From a checkpoint of a small mixture-of-experts model trained on Wikipedia.
Training: a variant of SOAP for the experts, 5185 steps.
Below are experts of layer 7 (counted from 0) of a mixture-of-experts language model. Rows are named router (the router's row for the expert), gate (a neuron's input weights, with its number), up (a neuron's input weights, with its number) and show model dimensions 0-191. Each number is 200 + 30 x the weight over its row's rms, rounded and kept within 0 to 999.
Before each expert's rows: "gets" lists some tokens that make up at least twice as much of what it gets as of all text. This comes from a sample of Wikipedia text that the model never trained on. Tokens count by the router's weight.

# expert 12
gets: " 1", " 3", "1", " 2", " 4", " 0"
router,207,230,299,178,191,222,247,146,266,176,174,137,163,211,207,239,219,233,212,178,184,196,199,181,180,225,177,233,182,238,184,201,219,180,214,182,187,222,200,283,189,180,161,205,181,232,217,233,186,215,218,274,180,190,197,226,189,156,229,195,182,194,238,214,225,230,186,192,171,227,228,227,250,147,186,181,169,239,126,183,234,180,159,197,241,225,234,263,153,161,207,218,189,234,219,189,264,255,228,198,190,225,215,222,233,160,230,220,239,210,222,167,182,161,127,156,224,194,210,182,184,216,187,190,170,246,144,222,165,204,231,215,187,222,208,185,188,173,227,165,176,124,195,201,258,192,137,178,225,211,207,210,166,218,207,194,193,197,172,225,209,211,219,197,188,199,183,238,215,210,194,199,156,213,233,218,218,222,184,193,188,213,188,171,254,191,210,220,192,190,256,208
gate24,206,185,188,179,205,185,190,228,182,226,161,206,179,196,177,188,200,230,234,173,124,199,234,181,176,235,212,218,213,203,195,269,194,219,199,252,200,207,207,208,198,194,181,259,224,147,149,265,232,204,227,242,198,199,187,207,201,235,180,173,193,182,248,191,198,185,245,198,154,135,178,225,158,210,147,175,205,175,236,135,165,257,174,178,165,201,191,193,184,180,211,164,197,232,188,209,196,207,202,171,199,166,162,195,166,258,153,199,186,240,218,173,273,202,200,185,244,139,125,219,155,195,220,213,199,152,154,221,214,250,197,160,226,160,164,185,178,255,188,186,202,221,190,164,204,224,210,256,247,142,206,173,149,207,212,181,186,209,142,198,147,174,211,183,222,170,201,223,197,207,176,147,205,186,233,208,209,220,199,207,149,211,158,240,189,165,191,265,224,196,206,186
up24,183,132,227,188,178,196,181,206,205,185,193,217,249,174,209,200,194,210,195,224,216,190,213,199,168,220,183,191,248,194,234,247,210,253,231,261,219,189,220,227,199,243,179,180,222,163,168,228,199,161,195,212,144,148,225,163,176,279,180,222,130,212,178,201,241,213,186,194,207,196,234,216,147,238,193,142,192,229,189,128,178,242,162,165,191,201,174,231,159,227,164,167,205,279,181,162,172,201,171,193,193,181,205,218,172,214,172,180,173,163,253,196,261,196,235,190,252,205,181,250,159,221,221,158,185,153,185,238,221,236,216,154,267,212,175,198,185,217,165,192,205,208,175,168,201,243,176,248,201,175,236,197,243,178,191,177,226,211,164,201,188,202,224,171,206,149,222,193,254,181,148,204,199,221,200,178,203,213,183,231,158,192,178,233,199,176,163,181,259,225,219,242
gate25,209,190,229,191,249,239,186,199,223,194,175,248,184,198,210,209,196,180,250,158,197,189,194,239,157,214,228,173,213,178,189,154,150,217,166,218,141,176,219,250,235,207,210,214,196,226,159,182,235,216,197,264,236,214,206,170,168,183,203,211,191,175,218,177,168,215,182,181,187,159,201,206,253,220,212,184,147,215,194,282,203,218,195,204,123,190,211,231,248,223,161,205,172,170,210,197,169,191,189,203,254,165,217,212,231,180,225,210,173,199,189,246,193,198,222,239,208,202,202,191,213,176,165,211,195,263,178,210,198,230,225,195,194,179,269,226,164,157,185,253,216,231,213,213,157,165,236,242,223,153,275,189,157,238,182,197,190,189,213,194,210,179,230,232,145,157,193,183,218,229,139,234,157,215,281,153,274,175,183,162,215,155,231,199,212,164,227,187,181,197,186,161
up25,170,158,205,189,155,156,203,195,153,254,193,151,195,237,248,214,233,219,242,243,211,184,145,189,237,217,187,178,207,235,171,205,236,192,168,168,216,233,203,199,238,220,213,194,208,245,232,203,162,263,204,192,229,236,204,197,210,258,176,241,141,175,190,195,205,207,181,187,213,237,171,205,172,198,259,214,226,216,217,168,209,181,212,183,219,185,202,226,138,166,225,160,206,210,190,222,215,209,177,219,170,214,165,237,199,196,270,199,193,264,191,128,234,217,189,213,190,205,148,204,182,257,248,198,243,172,244,191,185,183,184,144,209,166,239,180,287,224,226,235,179,207,203,221,221,210,197,194,145,214,152,220,239,195,235,213,215,148,164,260,185,244,192,165,261,232,172,262,219,172,179,216,198,196,201,192,171,155,178,218,193,239,198,228,223,221,223,161,211,222,216,211
gate26,174,203,214,206,296,200,221,196,157,230,218,159,226,171,174,189,212,248,219,197,214,182,193,186,203,228,191,199,143,243,197,246,200,217,180,160,114,155,196,208,186,165,154,253,244,194,233,150,197,248,202,151,214,199,227,193,230,241,228,217,193,170,241,163,236,181,227,117,236,240,183,218,169,163,194,236,230,159,130,188,206,200,225,217,234,228,244,215,218,202,211,187,178,243,229,219,215,220,240,221,202,179,234,184,192,210,150,224,237,174,153,266,195,226,233,181,210,237,175,228,184,237,194,171,188,206,200,244,195,198,186,207,198,179,191,253,206,190,184,218,205,217,223,193,148,190,171,216,200,230,233,220,190,144,172,194,167,223,232,158,225,158,228,191,202,192,202,203,185,224,181,150,244,207,231,211,230,133,200,191,150,185,211,175,229,180,163,173,213,200,265,221
up26,218,209,160,187,190,147,233,175,162,215,157,194,239,214,207,226,184,185,162,164,193,240,187,182,188,185,201,189,153,194,184,238,169,183,204,215,129,169,170,217,144,164,249,202,195,207,225,226,194,198,234,186,165,241,170,212,207,220,219,152,211,219,190,200,261,189,230,176,201,257,180,200,193,188,193,207,239,224,245,210,240,199,173,190,180,177,233,186,224,274,219,181,205,150,161,228,203,179,200,241,267,208,167,199,179,232,149,230,279,171,193,243,187,202,170,186,233,237,193,191,189,217,158,206,225,138,214,182,181,163,258,194,171,239,168,210,185,161,173,230,235,229,207,233,226,227,243,185,170,145,255,195,220,144,188,233,237,248,203,182,229,181,266,191,215,151,183,207,247,224,234,214,189,182,218,195,210,173,177,152,227,177,201,204,177,187,254,191,242,207,220,142
gate27,163,236,226,223,236,246,197,233,209,269,227,191,172,162,164,157,177,178,203,245,167,155,182,218,164,205,199,199,234,231,206,227,217,152,209,240,218,192,220,217,146,192,211,204,183,162,226,130,239,220,151,197,240,209,222,164,185,228,300,233,276,194,198,179,175,217,152,165,197,137,159,184,244,215,180,189,216,285,169,194,180,216,237,239,218,212,228,220,197,206,160,199,221,191,167,189,178,189,196,211,232,202,224,222,242,179,248,244,169,262,221,190,208,181,194,241,194,227,177,183,211,177,184,188,269,228,192,195,200,175,232,245,226,244,205,174,217,232,206,177,219,226,215,169,169,221,205,186,190,158,177,179,257,199,200,205,157,209,176,180,189,200,224,203,231,141,233,105,188,234,197,178,171,202,194,216,227,224,208,174,195,180,217,207,211,204,228,209,219,182,190,236
up27,231,249,165,210,224,181,201,167,253,217,230,200,257,160,177,201,199,222,205,172,249,186,221,259,206,146,246,228,195,187,158,206,195,104,234,188,239,187,198,151,204,177,202,190,164,183,154,186,199,242,180,145,187,216,155,167,247,234,172,251,231,165,242,215,176,233,201,179,169,195,162,205,195,187,197,233,247,205,206,181,152,234,206,177,171,243,198,184,237,196,206,191,199,231,219,198,174,192,177,206,168,241,178,202,190,264,227,146,230,180,199,186,153,192,141,189,203,183,199,209,211,200,188,181,197,233,179,181,228,151,184,145,214,203,179,175,208,224,144,180,211,206,239,228,211,173,194,232,202,210,175,185,202,185,201,234,171,188,191,268,255,177,225,200,259,248,170,230,199,224,168,225,212,202,89,171,172,212,210,178,243,196,176,181,203,185,219,181,169,197,170,149
gate28,241,209,221,203,188,186,184,208,251,183,269,237,196,245,160,219,186,229,156,229,203,167,223,219,227,230,202,209,244,204,240,240,204,158,245,200,203,180,239,238,148,191,252,221,181,271,202,150,212,235,218,215,181,215,161,212,157,213,211,223,222,236,188,187,200,175,178,193,208,235,212,155,218,223,183,182,188,177,213,186,186,157,223,155,251,226,214,202,239,197,181,229,216,162,170,151,216,178,253,220,212,174,181,184,195,143,245,195,197,222,180,201,275,159,221,179,211,181,228,224,156,205,159,229,185,234,260,156,207,234,230,226,209,190,207,176,218,159,180,223,237,136,206,247,147,214,203,179,241,149,193,222,172,172,173,161,185,152,208,207,224,164,214,226,195,227,216,189,236,176,241,157,214,161,230,223,173,260,206,190,235,194,166,186,165,234,175,167,271,214,214,225
up28,216,221,147,168,207,219,209,268,225,229,219,153,177,208,186,202,116,185,236,204,213,240,248,188,214,167,158,199,198,194,201,279,196,150,176,185,230,178,236,220,155,159,198,240,191,189,150,239,190,183,227,223,216,217,214,177,183,227,198,198,209,174,210,176,208,192,170,203,229,204,227,176,225,152,174,201,216,203,257,188,194,210,159,149,187,179,198,250,205,152,229,202,245,148,153,193,246,178,236,256,175,161,204,207,188,206,158,215,223,209,203,152,219,195,217,225,173,180,192,204,220,221,139,275,204,270,197,180,182,194,251,210,220,205,233,186,169,186,173,222,175,160,230,240,137,197,189,203,188,147,234,237,175,179,213,185,164,165,169,216,210,160,198,228,267,240,150,177,195,235,197,231,149,154,244,209,199,206,211,193,205,224,165,212,161,216,180,204,219,193,208,150

# expert 7
gets: "\n", ".", "==", " ==", "===", ")."
router,190,230,213,128,199,201,175,184,188,158,163,190,157,190,184,207,229,206,221,200,175,214,218,190,187,169,210,215,183,187,239,206,200,162,199,155,227,238,213,207,193,200,164,263,213,203,210,205,218,291,242,220,212,216,176,245,175,173,195,243,139,260,210,192,237,186,241,163,105,188,220,226,210,174,180,182,184,200,167,133,215,189,146,208,203,262,185,227,129,188,168,205,202,246,198,139,264,191,218,142,199,242,229,210,211,194,217,226,211,177,203,206,153,182,179,178,228,226,164,191,194,203,181,238,146,220,203,214,194,222,208,204,223,196,268,229,192,187,208,195,250,194,211,200,243,176,185,184,208,212,240,218,196,176,231,153,168,185,164,200,161,151,227,181,170,183,173,244,228,200,179,205,193,193,256,227,216,218,194,137,161,202,175,191,206,186,209,265,256,215,231,159
gate0,231,212,201,223,226,202,199,144,236,219,120,230,220,151,202,138,197,199,174,137,192,226,232,163,183,188,216,234,200,158,203,207,161,214,160,150,212,212,196,158,210,182,200,214,199,216,230,153,244,211,203,207,160,159,221,224,157,165,223,182,152,174,176,172,192,199,196,201,140,124,223,173,226,122,181,177,175,152,179,195,187,214,159,183,214,241,191,225,166,195,220,215,194,187,190,224,239,210,166,262,200,198,189,238,177,193,212,189,201,211,174,210,264,204,207,171,251,233,182,191,186,206,208,212,243,198,191,196,250,218,163,237,228,217,200,206,253,217,182,152,202,182,157,158,191,170,167,266,228,234,197,135,250,250,195,247,201,154,231,235,224,214,201,192,159,223,208,180,196,223,208,158,171,209,199,170,197,179,155,242,172,203,158,221,140,196,192,206,246,206,190,167
up0,212,185,217,206,127,171,146,216,178,248,227,251,193,203,227,152,187,195,210,163,180,215,245,198,181,213,188,192,232,207,176,164,254,186,209,217,265,220,193,239,187,180,193,193,193,210,208,205,207,211,200,157,214,169,159,214,233,194,252,224,224,207,138,180,201,256,271,158,196,172,206,209,207,220,199,151,230,180,199,255,208,149,211,190,246,210,209,263,196,257,246,232,280,200,248,170,200,242,181,158,200,248,213,155,241,218,174,213,161,144,201,198,197,194,213,205,166,181,245,234,210,258,187,240,219,235,205,215,193,185,264,229,264,185,209,204,151,176,203,219,222,239,191,190,198,200,210,202,223,187,275,221,203,196,191,187,197,171,235,225,197,164,221,272,197,156,184,237,188,159,244,212,181,217,183,165,207,201,193,187,180,220,214,165,249,182,195,201,154,175,212,192
gate1,167,171,234,224,170,157,210,211,179,217,231,216,183,234,174,198,177,210,218,235,234,202,195,222,220,141,195,171,186,185,188,111,197,183,213,194,156,173,183,209,157,159,202,183,231,165,189,171,208,217,257,129,179,238,223,215,173,176,203,201,244,229,182,187,250,147,176,206,168,236,206,214,191,177,191,221,184,194,207,236,168,144,200,242,224,236,218,233,213,196,191,188,254,199,220,180,235,209,186,260,192,204,177,178,172,229,222,206,192,237,117,244,208,161,204,178,209,189,228,224,243,161,169,184,162,193,142,203,210,259,165,173,171,181,190,211,229,147,203,229,168,193,214,218,246,226,176,150,200,163,254,175,183,122,184,218,194,188,197,140,190,162,189,235,195,224,200,191,199,235,172,150,187,189,157,166,163,167,177,213,169,188,236,138,212,166,198,186,202,205,234,132
up1,189,210,278,238,170,121,248,195,231,213,187,214,142,190,214,208,203,194,161,268,203,203,217,175,255,162,209,176,144,214,168,149,193,187,233,204,204,192,206,188,179,210,214,171,232,123,168,214,173,169,191,199,217,231,197,241,179,210,169,184,235,218,208,216,224,154,205,174,228,233,185,229,165,141,132,267,218,192,114,233,208,184,231,240,208,220,216,211,172,170,133,213,213,201,190,174,237,202,201,177,161,176,173,183,185,213,221,218,209,207,214,179,176,182,191,214,185,200,202,203,219,214,167,192,161,205,201,236,242,273,203,213,158,160,159,193,216,154,222,185,171,251,198,263,237,242,250,161,205,217,243,177,199,137,228,182,198,168,177,187,200,176,181,193,187,246,184,179,221,200,174,161,201,212,214,199,135,181,191,173,195,194,219,207,137,221,211,222,207,178,195,223
gate2,249,220,213,205,245,217,136,230,186,209,257,247,203,228,189,178,227,243,195,200,226,190,236,152,167,192,229,190,190,227,212,185,205,150,204,218,140,199,228,204,237,208,222,210,208,239,197,209,174,147,216,219,161,230,211,165,191,146,218,238,169,176,180,187,176,216,203,241,212,178,205,198,186,196,195,187,154,188,178,207,135,212,144,204,210,192,202,186,200,232,220,144,197,219,177,219,187,265,225,220,267,155,224,195,201,234,271,135,155,182,192,253,227,189,199,236,292,227,222,209,219,176,145,247,193,179,188,211,190,244,197,187,215,176,158,197,180,162,241,271,183,185,198,218,158,199,194,198,224,205,202,176,268,151,228,205,212,177,148,196,186,200,185,153,185,193,245,230,244,213,155,274,214,207,197,180,202,224,226,230,168,189,209,169,229,185,172,186,200,226,195,232
up2,165,233,157,207,212,247,175,223,190,207,247,225,223,218,232,159,268,201,196,195,228,217,232,138,207,156,182,185,213,211,213,174,211,181,181,208,146,162,222,228,212,188,224,266,182,189,209,161,211,194,185,222,178,189,244,122,198,152,212,213,181,200,212,155,151,204,170,236,235,135,225,193,217,159,210,172,174,212,178,166,144,167,189,183,191,232,231,177,249,203,241,178,257,173,179,177,181,286,220,226,188,151,251,180,216,224,237,204,210,195,222,239,203,219,215,226,237,243,201,212,199,120,160,240,236,178,180,195,183,235,193,182,214,148,175,196,138,184,182,226,182,176,183,232,219,175,216,190,219,150,229,144,253,184,220,161,205,220,186,206,235,230,162,196,172,221,246,252,219,199,178,196,221,170,181,177,196,222,201,174,156,157,213,170,219,202,243,202,194,201,214,213
gate3,163,182,173,176,200,145,173,214,196,182,224,181,205,259,167,200,238,170,183,220,200,176,210,138,215,200,149,231,200,178,240,175,155,239,186,203,205,187,241,198,175,182,200,264,162,198,184,267,222,192,179,170,201,201,209,203,240,238,254,260,199,162,238,209,232,231,224,264,201,204,204,188,214,183,176,203,224,162,193,194,228,200,154,204,163,177,227,204,242,160,218,183,198,235,217,168,206,206,179,178,246,264,236,180,236,236,229,221,212,205,227,235,252,171,194,196,179,207,135,216,201,233,273,204,217,235,183,179,203,173,191,179,217,247,287,242,162,223,211,205,199,182,198,222,138,286,188,242,219,183,183,240,191,211,221,214,221,187,227,189,226,223,133,216,148,199,236,183,159,205,209,211,182,200,222,205,221,183,217,191,162,200,222,251,163,235,228,168,160,242,202,204
up3,194,211,182,174,207,205,179,177,218,255,207,208,146,198,237,107,173,182,193,181,190,202,193,209,176,166,255,227,200,165,240,218,230,156,231,224,195,232,174,202,238,172,185,168,222,240,218,148,209,176,213,192,201,202,215,222,225,166,210,205,183,214,208,166,224,168,231,185,147,198,249,255,175,181,261,190,163,248,222,234,206,236,231,177,184,217,171,217,217,222,202,188,136,167,249,208,232,252,230,134,189,166,144,189,191,156,161,161,179,202,207,195,231,223,178,128,278,227,198,157,224,237,195,248,201,173,197,226,261,169,249,223,214,185,189,200,190,177,246,183,173,186,176,175,200,181,224,205,182,168,265,179,187,191,180,201,172,217,199,192,277,193,214,207,235,237,185,226,163,236,175,163,190,229,172,209,202,200,211,181,156,219,235,190,228,138,208,200,186,230,182,174
gate4,146,240,207,229,219,181,172,251,239,187,219,181,191,140,221,228,140,219,202,199,178,175,167,190,271,211,172,180,198,161,214,191,174,186,260,163,236,228,220,205,185,203,246,165,211,221,157,210,207,228,179,223,226,200,158,225,194,223,199,205,181,261,198,221,182,183,150,175,184,206,205,203,173,205,248,218,239,218,259,195,204,166,203,276,205,216,158,216,210,195,193,184,169,265,130,197,246,197,169,187,185,254,238,187,182,231,229,221,197,152,206,202,203,216,133,171,257,187,160,164,170,202,216,206,187,213,220,236,180,191,173,154,209,172,198,177,194,234,208,198,196,176,209,201,207,207,226,178,191,249,231,236,121,190,225,237,221,185,173,158,143,174,215,217,254,205,178,227,290,216,152,223,159,162,213,172,201,210,188,194,225,186,171,152,196,236,176,183,201,205,234,232
up4,220,145,227,200,219,190,173,163,181,196,275,183,204,227,172,211,216,186,184,207,210,183,184,199,197,171,140,193,220,164,250,209,217,194,192,163,197,212,230,183,210,212,180,204,257,211,237,209,217,223,178,217,155,222,292,224,161,176,153,241,208,197,197,185,215,257,228,145,246,211,205,180,192,200,219,202,204,203,199,237,227,183,168,122,197,151,243,214,205,234,209,212,182,169,213,166,215,187,217,174,241,246,225,210,219,217,205,232,197,238,172,234,215,175,182,201,209,179,315,202,145,213,176,222,148,217,204,221,153,180,243,211,204,194,209,220,207,212,212,196,232,215,192,233,226,219,207,129,188,219,203,218,287,181,182,234,172,186,202,223,186,199,200,151,149,237,273,189,190,190,182,209,175,200,220,170,188,192,184,211,179,146,148,228,174,266,170,177,250,177,178,198

# expert 4
gets: ")", "\n", "\"", "%", "}", " He"
router,165,222,243,198,180,220,217,157,234,180,155,155,197,195,169,247,219,254,226,204,183,209,169,205,214,189,219,199,179,222,215,157,227,200,252,188,188,230,238,224,172,158,160,219,179,217,212,243,238,237,220,236,171,184,216,204,233,176,211,209,181,205,188,199,204,201,246,165,163,180,231,241,227,156,161,191,146,227,160,194,253,172,156,218,231,247,216,224,151,154,173,193,188,200,239,171,239,234,195,210,188,246,221,225,245,171,237,242,243,202,179,170,165,138,184,182,225,212,191,244,190,179,178,212,211,196,190,260,192,229,248,197,163,222,228,206,148,179,252,168,201,167,184,225,268,177,153,168,224,247,191,239,169,173,226,184,208,168,166,231,220,180,215,213,198,191,180,245,220,227,202,229,149,241,234,230,249,245,173,212,158,162,236,162,232,175,196,217,228,235,241,189
gate0,219,238,223,199,204,223,201,158,226,219,135,233,192,170,200,137,201,162,204,168,187,201,200,178,225,223,192,199,134,195,194,224,168,240,121,124,233,175,192,238,185,186,191,220,226,222,191,163,202,192,182,213,190,162,199,238,149,169,206,191,214,211,166,182,169,210,231,238,153,194,229,179,216,137,203,159,205,191,198,194,222,228,181,203,160,232,192,156,186,116,177,206,210,187,246,237,195,188,227,223,220,197,191,249,168,242,208,250,234,240,185,240,170,257,234,153,235,193,242,176,176,215,203,202,242,180,204,200,282,242,192,151,235,183,217,190,242,180,234,197,217,199,186,166,185,171,166,208,207,147,214,164,277,233,198,234,207,175,193,212,206,211,175,169,162,215,194,225,179,176,204,133,171,202,240,218,127,156,182,219,190,170,203,209,172,218,178,170,199,216,196,224
up0,196,139,249,145,111,174,192,241,230,226,214,229,184,213,209,210,183,168,190,202,176,201,209,233,176,193,177,244,215,189,149,211,169,128,177,257,204,217,193,238,207,195,243,153,225,191,163,218,170,201,172,186,176,178,182,206,179,167,210,214,253,209,154,209,248,245,236,145,232,153,195,206,236,183,186,180,261,187,207,227,161,194,223,176,233,214,221,261,171,197,253,177,252,182,202,153,215,175,202,161,209,252,151,164,211,229,184,186,204,205,202,162,173,203,183,234,153,223,209,224,188,193,186,200,189,282,216,179,189,189,219,224,227,178,239,208,153,208,163,222,247,248,208,172,178,180,213,175,224,226,198,251,210,219,213,193,216,149,239,190,203,145,222,261,209,204,222,204,230,180,233,237,178,205,183,191,179,178,206,229,174,224,221,199,249,141,230,210,250,219,218,171
gate1,169,202,181,160,134,183,184,211,183,158,202,201,229,239,189,229,159,192,242,214,237,205,190,231,207,102,141,163,166,163,201,191,160,186,205,222,194,172,224,246,220,152,209,231,190,180,175,200,197,222,222,148,186,226,218,201,178,202,236,206,276,242,215,180,212,178,205,195,184,193,190,237,228,186,192,244,167,235,147,182,172,189,216,226,212,203,225,178,214,198,177,222,228,189,183,174,206,224,163,230,176,185,194,188,188,211,180,211,199,236,169,240,229,173,207,217,191,203,217,227,234,155,180,196,178,237,159,201,207,256,176,222,168,189,246,207,191,179,194,187,168,210,237,177,224,204,170,175,188,185,253,221,168,140,194,256,145,214,238,157,120,135,182,211,200,249,213,171,221,180,169,183,155,206,145,128,223,179,191,202,207,195,260,174,222,181,154,235,199,163,240,136
up1,262,143,225,194,198,185,216,228,228,209,217,202,222,208,165,243,205,190,136,271,222,257,214,188,199,185,209,152,217,191,202,218,229,172,200,169,199,156,200,160,201,158,206,196,170,194,198,206,171,241,172,221,209,242,210,243,225,231,193,196,193,190,237,205,223,226,243,129,228,176,191,276,183,178,207,237,209,216,100,205,188,214,258,195,196,251,258,200,178,188,147,207,235,186,223,219,199,212,137,183,209,183,236,208,215,157,184,225,202,231,246,191,160,189,177,223,174,197,154,219,199,216,221,169,177,202,188,208,238,187,182,221,184,195,189,195,232,202,224,178,176,252,246,172,200,272,256,146,217,214,210,231,144,155,245,221,227,179,193,207,187,168,213,235,222,246,181,166,228,193,146,178,153,214,225,192,217,197,179,232,155,176,206,243,209,234,223,221,217,149,220,192
gate2,231,196,217,204,196,217,166,222,159,187,263,234,204,232,191,153,158,203,168,215,259,219,262,153,158,229,202,176,130,186,185,212,208,177,144,195,204,185,247,190,206,200,189,199,225,240,225,227,191,171,220,241,197,216,185,204,216,166,216,212,143,227,214,165,154,196,209,211,218,216,222,207,156,243,171,195,159,220,195,190,134,204,184,229,212,205,170,234,187,196,218,149,153,232,192,194,195,271,210,187,229,188,250,210,189,242,210,193,208,198,208,235,233,188,200,186,230,203,252,213,246,209,183,215,178,203,205,226,208,240,232,183,170,190,208,188,175,155,227,233,234,153,176,192,162,218,235,173,169,198,189,174,263,207,201,174,141,187,213,193,214,218,215,135,158,172,175,208,263,226,131,238,220,197,207,222,242,247,239,206,178,160,215,191,235,159,173,129,206,244,255,254
up2,197,194,156,163,199,190,201,211,196,224,268,196,202,223,222,153,193,148,199,200,234,220,242,172,234,203,167,158,177,200,195,192,212,175,179,237,195,190,185,186,222,192,234,199,214,225,247,197,248,230,216,197,197,161,222,155,197,159,216,236,153,219,171,185,130,195,163,216,181,215,217,198,198,221,225,184,141,162,183,164,127,156,181,183,244,259,181,162,229,188,158,172,206,186,164,178,135,225,254,198,224,223,233,207,224,227,195,194,191,186,218,242,215,212,203,211,236,200,225,206,215,148,179,220,201,177,157,224,224,260,216,193,128,137,212,188,148,204,133,173,211,191,157,231,117,190,187,198,212,189,200,188,257,186,211,204,236,234,214,166,221,229,239,192,177,184,226,251,234,182,145,147,204,213,220,189,214,207,209,128,143,208,190,160,177,210,230,200,166,219,192,195
gate3,183,207,229,175,184,193,178,202,196,197,229,203,182,234,154,183,227,196,197,258,223,236,163,151,165,170,184,249,153,178,235,191,216,216,218,205,196,175,202,162,167,209,226,211,159,186,175,261,201,211,206,182,219,210,207,222,245,196,230,227,173,189,196,205,213,214,193,191,188,221,191,241,200,225,215,201,173,184,231,227,156,159,155,184,211,218,216,214,191,197,192,211,249,224,245,195,238,207,210,180,280,212,240,125,315,267,234,232,210,183,239,213,233,186,186,179,160,225,135,281,190,190,196,258,182,219,185,190,176,202,235,194,219,220,281,203,240,206,180,217,236,227,235,181,127,236,193,218,217,154,179,200,188,156,238,221,213,175,198,197,208,213,190,198,170,196,219,159,250,208,198,184,183,236,223,149,194,164,217,202,183,209,176,257,183,243,183,149,205,217,216,240
up3,183,169,188,212,135,171,212,180,172,223,235,191,155,192,217,103,264,213,180,172,170,242,211,169,190,188,230,271,199,207,202,197,194,152,189,177,171,175,189,196,223,171,192,183,184,159,196,218,183,232,159,218,210,193,214,227,169,215,194,190,187,226,215,183,258,221,194,127,193,229,217,210,173,181,193,182,198,231,203,241,167,276,212,198,181,222,160,205,184,229,178,197,181,183,206,207,241,251,297,175,182,195,141,234,247,174,149,173,217,215,233,199,215,168,223,127,198,223,195,175,189,230,201,243,215,230,205,187,280,231,157,207,165,264,212,198,175,164,234,179,182,202,173,205,148,190,208,234,195,195,200,228,180,252,175,186,172,200,249,158,188,187,210,229,221,217,220,162,185,203,214,199,168,231,191,198,232,130,234,199,169,245,199,167,181,164,202,187,171,210,210,214
gate4,155,210,228,196,203,206,157,200,219,243,225,217,208,167,236,246,158,196,199,196,182,179,166,149,211,134,186,206,214,99,231,219,233,163,193,179,218,201,212,198,196,177,250,206,188,199,222,196,159,235,156,245,219,219,226,229,208,229,175,224,180,183,256,211,194,197,161,204,177,197,169,177,232,195,224,240,221,224,227,219,195,199,233,223,195,216,178,217,170,187,186,211,193,213,121,256,207,192,140,220,221,241,255,230,225,198,185,206,200,171,181,238,238,196,133,180,232,154,196,155,172,173,234,164,198,233,183,247,156,189,235,197,147,175,165,157,188,229,194,168,229,160,192,207,173,196,202,189,212,230,216,218,166,217,230,193,193,205,153,143,155,172,168,271,181,153,209,237,240,198,140,177,186,155,255,178,192,149,180,227,237,196,207,159,169,229,197,163,193,211,191,188
up4,200,141,269,191,231,216,205,160,173,162,227,210,197,187,127,179,176,195,243,142,246,147,189,187,206,161,191,219,220,204,222,220,176,193,196,144,223,221,233,140,193,198,232,190,260,149,191,171,204,224,182,261,188,170,258,232,201,212,160,152,199,210,182,214,206,227,252,136,209,242,182,172,167,253,224,184,204,184,208,244,242,159,165,206,186,140,248,223,212,223,216,196,170,169,223,141,230,153,200,178,268,200,168,185,158,212,213,198,226,177,144,164,227,198,161,213,259,219,245,177,184,166,209,188,157,215,194,238,211,195,184,143,228,158,208,204,242,243,184,222,208,149,242,214,208,195,200,174,185,251,182,193,236,188,240,213,183,199,230,235,217,185,182,183,164,235,206,220,194,179,202,182,196,215,244,162,208,190,171,233,202,207,189,233,175,212,163,203,197,187,183,183